{
  "router_score": "softmax",
  "norm_eps": 1e-06,
  "batch_tokens": [32768, 65536, 131072],
  "train_tokens": 291000000
}
Below are experts of layer 8 (counted from 0) of a mixture-of-experts language model. Rows are named router (the router's row for the expert), up (a neuron's input weights, with its number) and show model dimensions 112-167. Each number is 500 + 40 x the weight over its row's rms, rounded and kept within 0 to 999. Numbers have three digits each.
Before each expert's rows: a language model's description of what the expert responds to; "mostly gets" lists some tokens that are sent to it at least half of the time. This comes from a sample of Wikipedia text that the model never trained on.

# expert 51
It responds to: Degree and quote openers. Intensifiers and negation like very, too, so, more, not, un-, plus opening quotation marks, mostly within quoted opinions and reviews.
mostly gets: " \"", " un", " very", " much", " just", " more"
router:528504515543542500509481500538459525442497538556539573539463473515526441463575518487450482528533477518546489490502488504469508529478525512497528551486470499522496460522
up0:517483494544451491510514564514569380539523514506585394467558476523498477504516517477480495518564591530565534539497484524505527453462472553479483500491506439578487491494
up1:445526540472464506473562496576482548500515502563500456489579476479540489523449542492436437514441452481494530469517466507540569503522576474503496465500527502514465539518
up2:478461480514477507407553463488560503398519480518455504500514470478513545475520521483425540523493436530523512487543455523462446465511566447513496506492476432569469496559
up3:537499453466443518495493486499483503479501579522469468531561425512488521456517532502450426507495378532467448626476555515487495507468387498470552529476546564477536460474
up4:532452514541527470539586499458414463445552518473461544482452538527385447491505519527526524466498418477585521480537532499517521470474494538548458501473524563557583541437
up5:518487499516480512497545446531404492487494434554506485446499536538583498479483470484553521499494474466507476449466455421535519468520496528519553466547454514436425503465
up6:518466528520463437534538559488483496424458582444546548557448431470508528532463428500518565506583485480425441463467488508480513564450418556517503463494508498474545494475
up7:522506499455538550485448469499477530463499555477508421514454590514446485530521468484550509540548557460465537465463505481582442519431467540523450480488544511464484535515
up8:542525526520476455448476437512427421517555423515577498498515574518450509495493539434443519490563510491546538520478477559470481446522529512485525556518534434452504472496
up9:483491521571586564604443493491513497504477493496525505510539500545524425500476534528463498476517546546530448517495537508510483538475538495565515469421507477520505547579
up10:539490470568536499593478491488483510529447588519522488508497490517525494448540464460489529487492439470490440532540453480476514566536504571532518544461602467530582484465
up11:544456531560605564494432447498525509495472453415450515516446487498506513519496514449465516423483486492537543463411525512464589495468525478548469580540491550502453425438
up12:474546492487536516446538473421554464486482443537540533537497471489490467492498508540500538507464432482504544497513494503492486459481479503504567449509450512526483517539
up13:559496597507542524436555450531511467519556494471544539539506501525469586478419577475429511510577446521532404503463502516393518523479524470478534484514525478474504475485
up14:587540449510460532512513540492522521528546528491513526554555443443524485473544458489529534484530489479526521452505514521433502552501470438592495524540507483457475417558
up15:415505560431518432509469525463466462558535494579531462510515497547449579510615557486504469488554548492447478580487507508484515450499468498483434496501472531511530500541
up16:516463570522566539462485566586527439494482496491527486499464445391513503513526514498489552482508490525518519490543442503529448505543424530567542551535455497536483488552
up17:438506540461529476498567510521514535500504490478500526526468542472442584545514542467526484395466489534484500572519524488477477455458532503555561456533488463509485565483
up18:515520527479488535463512540494423527485489506532496509395448527471487521575453467524488520457576502481561487480446461393461432536427401475467553505452529418542476467545
up19:522437529538568567464455538557512496471519498493547512499443570420524503510490591473533460539467494563440525567550442527518452539538498590490532497488436463543563489524
up20:497562569453508463498523550454505530470505591512544496530495423470482484563526442449528460495551480504518489451522448429511514461465505528545477522472477573503486452552
up21:467474504440521501460541513503421473498480503535527534500529488410443439492496512508529491516442524450572539457523493493516478514511472520557476531534483535495459565484
up22:525484539469423465431531507485533514488493495568537444494583498481508556519463521489524426557456542496498502432443503519552524506464507480534523467449541526491513562632
up23:601480542504504470455473480504476489468541548576466564527448519505537436481531395482524517502451509575490444491497537503447484474491436528439528511463465458445494560490
up24:497500553542441379501544479464443435504527454491521522373589524500491501555527473484506489528566499510543451588511491538524467557471506522559468495506508545455439500528
up25:436498499542502474520487501511477535522561590466472441515489502567397503523530446504500516441487453549500496534543482584475586500428531466438563527500495518514530428466
up26:489511521578510542497459406433510501498473545428525497564470505473515492549538486569416487481509496494474514483506511496515450596476526460414495492508514506487493550539
up27:549457539496515440465500512514474494529592523467527535494507528516499520466621483465552509502520480443430488508492546494527511477423549432523518439553502449484507514496
up28:532492508515480514506560503474482479453567512525590553501504479506564501550441499439469493441460514501483544536396486423493461523480535471474466505469522468509468520507
up29:499499497474502525502463449518491473382568579529504504495468483461521326453510437435447493507516534491525510575502448569432594494483511549539474558502551480502543552499
up30:541454512517508434478483523469522455514458487534540523444440446486529445498632556423503504527520534492546457430470468453520420475468493525483579500506546492538540436533
up31:513465526495514513473503560488516535494445492439504460435469467536510446508501472520505500486497560500494479453435478477524515409515438461473402463541450472506508513465

# expert 59
It responds to: Sports team names. Capital letters and words inside sports club, venue and league names, often in results tables, such as FC, Racing, Arena, Rangers.
mostly gets: " FC", " Racing", " Arena", "FC", " Stadium", " Rangers"
router:423508514466487497484425539537518461539480493537462535529566461413441421484484499556523498504573522605514553466529543492526550534491484494440533455497480457579499500524
up0:446488508459515516476481485469507464456540521537497468501515521475436482449474561536452507427515455492493501485522538489554467526393449484551469525540520422500499499432
up1:468494469450533532539453546454521484486571462557448493526581500383553507500463523445524470443488574474512513511506487454532580497485528534502453503472521466555508430496
up2:490542478505472512508511573567463454568533523535487601485508522446567572531490520501478432498515489489468510487480527463431528523516458565431502541496556457503490495539
up3:492418452479526504500513542526516508435453518480474578494527452471563453507520488511545427494458533524535557476522480501504427502526502483450477469477561545486454413463
up4:444504464483484453457421522450419467508469509488470533521505544520530523539579525512586430452562546474431487473471490480496507484489476523469518522419502478526496505472
up5:491427532465493465501454452491534484482535468572452534502568503519498444499523525534460448474505507433505513466483524392498548463534559470510504519508521407534502476515
up6:548477550484457520542477524564456521531509464427520513482455536454462443413458503496511466460497489476465428553523528529549524483457514495509526535514429578483433463515
up7:532483503491520438558487406547575452432408461510508532552525448432496466553486498435488530474495542509478513531546538536462438510527458449415537543466488547566438481487
up8:476470472419517512494496635529512548447488532569532515479501582493511475501551512513530519464442541587507461508514536539535500491468504465533508443431490536510488571464
up9:452483511469457521509450553487460405596460468464482497464512497483479482524473499501500604466535506525507572534567433459513480498479543453421506520527473425544454532497
up10:396598482543498500533445490480466515485455514519514459483506549439458458517458530455493480425547507535465480524481520487453551521533531500417556464500473545597538486451
up11:494417456505472492543464524524510416546543525463504570496533541480539492496495465494427522479514473486491532477525503532482528496499529448518480492477472598507545455539
up12:444523513484563523433453510460452401470540529461493453483448502478529436422424496465478516442548524444483536493503524458516571448467550495532502570471466511513517558498
up13:523459533456486526442489563485492472574476504487445442502487483352505448429524487494439471502505481515561500516386531450516462599573527478534537487478517457501435474560
up14:480573491550481496556536488578540459508444479503550514525563503446434518500532516454480498436476488551519482467531512466574530590485512479482466546554479487585508538516
up15:495497524516424546514464526534476462514551496491453530442566513506555454556563468607473511477485490580554468506552435493547566466516560459501482416542475423552536522526
up16:497469535441475384466444565508527499446486569499506566540493493424444491383485488497543542437543535524479543480436557445492458504506507490454510457510493468526472493439
up17:527451512531432457482496504459504481522537540491502480490559502487568501585490506426488475461545536545540493467520438575559420548410495533540486512455548499619528505462
up18:464481507484507528522501528533539497497506490546470481543560409458431487456493520476497460469444493542504470539477560462515462501511475439528511569503516456495506480509
up19:452528571540489554533530535469443556511514513550481478523562448528426460518464462540453490491509483514483493518477495484494499500445515450555592507470484508487484496489
up20:533538518522476457548497470489498492571439466446535457504482534496423477504519569492425465484501517587561577551571519463478442481508480457550599420436568504511494517488
up21:471515535568487446454432545493426488520455517471538494546537500447487460545465567571495463411545494508418485519509486532499493516430482597524456469521537548512475542501
up22:514514446512532535571495582569526547499575536468519496471576541497486449489521465521505469534478430482467518451542511495431500492546428547538530557537473452515510545566
up23:549540490493478531486564454528467440553455564511491479576539518537483500542484499469443508473491510565521509524496526507558474512503502439455455509560456419499539450534
up24:507527534467498486579476550443473438466557446472488559519463481487518463470538495506549513505424461541408453564469509546499540488519506483454486496503528432481523515510
up25:511447529567465439439479539593516514523446505404595492463554514527529485470488523502474483516529535450532513589483517525490549592436562463491514548566487529500469480531
up26:402469551603517467469443535536457587543470531447551516500526481510459475435461529571519517424492460551538499479494559430523500527470662587509490557471522528435502519476
up27:468526487559574472509527482537487507486481591529478534546462539558484543511473441494492535481505468605548497522498516518500534461452456499422498514461492548425520535496
up28:499543490516489504490520503558491555510559556533533459509461481483481551480509508429574500542586525525491444474582517496512500450481527437463537524428476540542542504515
up29:472475518495532465499480420521533463531522517567484476567484475559445446540414481520494507460537424561462468564540536465469485521533491510515516514507471488519553488443
up30:506497509572459479547501463504576519455470499484505489507523555527472512440455501504462527502516528589541510521511508507462513398457482500497549485484489490416475467533
up31:472486539452477453482425511529505541466567467480422442510478506518532505492488471465519456506516498520540521601481498515488496555558522483459445513509515512531554492509

# expert 42
It responds to: Pronouns and clause links. Pronouns, relativizers and auxiliaries that start or link clauses, such as that, he, which, who, would, and colons before quotations.
mostly gets: " they", " which", " who", " would", " that", " he"
router:483371453579445534477472551466512505504499504477558424545489461506546453505536458418448454510502471553578489517477444532529545503517541503490527558553504511534474535466
up0:525469470479552494487443487585556549468462462595478506485446472582488597495547468501493513513551516498543491480462480452513481429516481458456516436483474530483542544526
up1:450544524538472513431506463546481473523578494454486498480502477479575546462531479473462517475475476523565469479489459488390529524480548432457503544531483559520491458483
up2:551414504555498415522514525475488568467409539515506487532453536471509529512541478503479460524550466526473562497500537421518473516509447502493425533556501500486539486474
up3:496522436506526462591438450500550505428476450500516485500496458536496496417453454553475561474548465473529465445479486546504520487548508514543525518526532511474512440497
up4:531485506564446513452475503469530451532486520546540403515553486481519487496505546524558507436500530450522529474492544510497524512441474537393554539525492443489511455429
up5:501518496480516498575484510517576504477519531488510449520485448529468518506463449457508518477621527573512427540500533484498439436428425465479549548578481517476535457510
up6:549430514484535479529492500403456465538496470483490533463520500460460533550475553478460469492449492501529500459546549528548521515413522479499524419458473521483509398490
up7:498489518488532579572470526476529485462532417464492497479459500489509457478481485576494459514480506502540414524553465469466511502506555566476521489476587535500521499540
up8:451498518499472549386481555498539537468515506490514511514459536467473534508541578469505482492468542474474465460417476559545431545510512524486534574518487412510565491596
up9:537434452478474538507484535471570489521452482519581468534443495501543491492483457440415508516428434497529515586446481507576462473508545489518484491440482568496506593545
up10:533524588480522507496591512559496486517548538543491487442501509535441507530511470491460570497464505499489495539423474503418543477415518531501519574548473485520499577453
up11:474480583461449455479458526425505536476577495459488522559391440506423499557522455422520504462495488464544565536505578529529456409486523543543451502472487449430527510502
up12:527476468500496546455504493558465495506487466549530487542471535510438528490403460358530474519527463494485479516521429493423613541525493544565509521437522522520479522467
up13:515539469535462537545532520513553568576508520508491472487494573556469516490598443548503513526545509582473536577512489491505566545428569450468470572462507524531507525453
up14:517397529500522474513497578466485420482466473474513475469470495452584551553511461407499512511517453489520489509490546532516534461480435553532512502437524464543515516529
up15:502572543545482490461469495465481463483502506498488552543551507436505473516477515478501509446436523454528481504525502502559551474499501487528518559482474529500456453467
up16:467458513539492571508446474477520524550423485530558524495462499438566467466446544478498470478467461525472531514463467472557569481516494566471570546524496501450496520528
up17:525470620424523537520584511542440543527498512500417574504548486505502553529458543548550403551456498468422499539498484478494544516520531521510509545478505522505496461547
up18:515420500479499523450511454541482492498530544437479542499542478543550454452476495447460527477446541564517439557455464479469509500476508509450529505450394537511514584477
up19:475489467517544532453573449474486507469522491509489594410518522477465519500489387468463483514505496551565452475511443531473472568582581509520476532512520545600523522476
up20:486445478501608527510502439484532530487460512497447511481529506555486528569490489488431428460515489518510531455555443502449520544555564488500552515532511550509484462493
up21:455519496449522511445432562496525483499455602537537482517496526461555420504427512359491429477532533448519565507510482480508488522527462485460523545493477440431496488449
up22:544544507481526467531475600474532455418478524530527482477486451522548477568527532471439473486478504519525514514514505522506499527465493554483448497483448564500527473448
up23:503552500518450477505541476547603487502450545529555517485530456499541477490581488529422499511468526505509520461478508528493567505528480514506450487473506495469483551542
up24:522496503504494480524552577460503483496458515538485517467532484474490448528486512506569524418429526537533506470485490456493474553562516447511522485546532513475497425593
up25:493489507500460449489510536452522498489516510488537420459512572484542481493524561420552482545543469459518521468429463500485489462513512529506538463504477551477464488526
up26:534463513509467507470512500406572548468503495507521577520524498531525460484553546500461484521447455497482465551454486435530466516476510491485478460493448510488516527525
up27:504468571527528507486421520614483492526574556559561439506522473481516500472526451450529493492541547547536514503555514554503537501492480494425507537404572529568482522499
up28:538535438516560438505493530499458451451503527492551509453501514498462478511464501468506464387466482525489549487415459457482485449512489492447523535475490527515540506471
up29:508491443474573519553522510494482480527567495484427460473535475552475480499461490551410537539576484499523547499536475490433548488545575482533565480514557476534430537470
up30:487489447501592465512468499513524474515563423502480525518475512444537523529555471463475498520479570490430429519501553504391467475491500504421463441519450532513502522550
up31:549483472457482459484478519467502516411511480439470593540495487516524536505541532575563483535463497447483457471526506460487435436477564591487507512566490497461553511514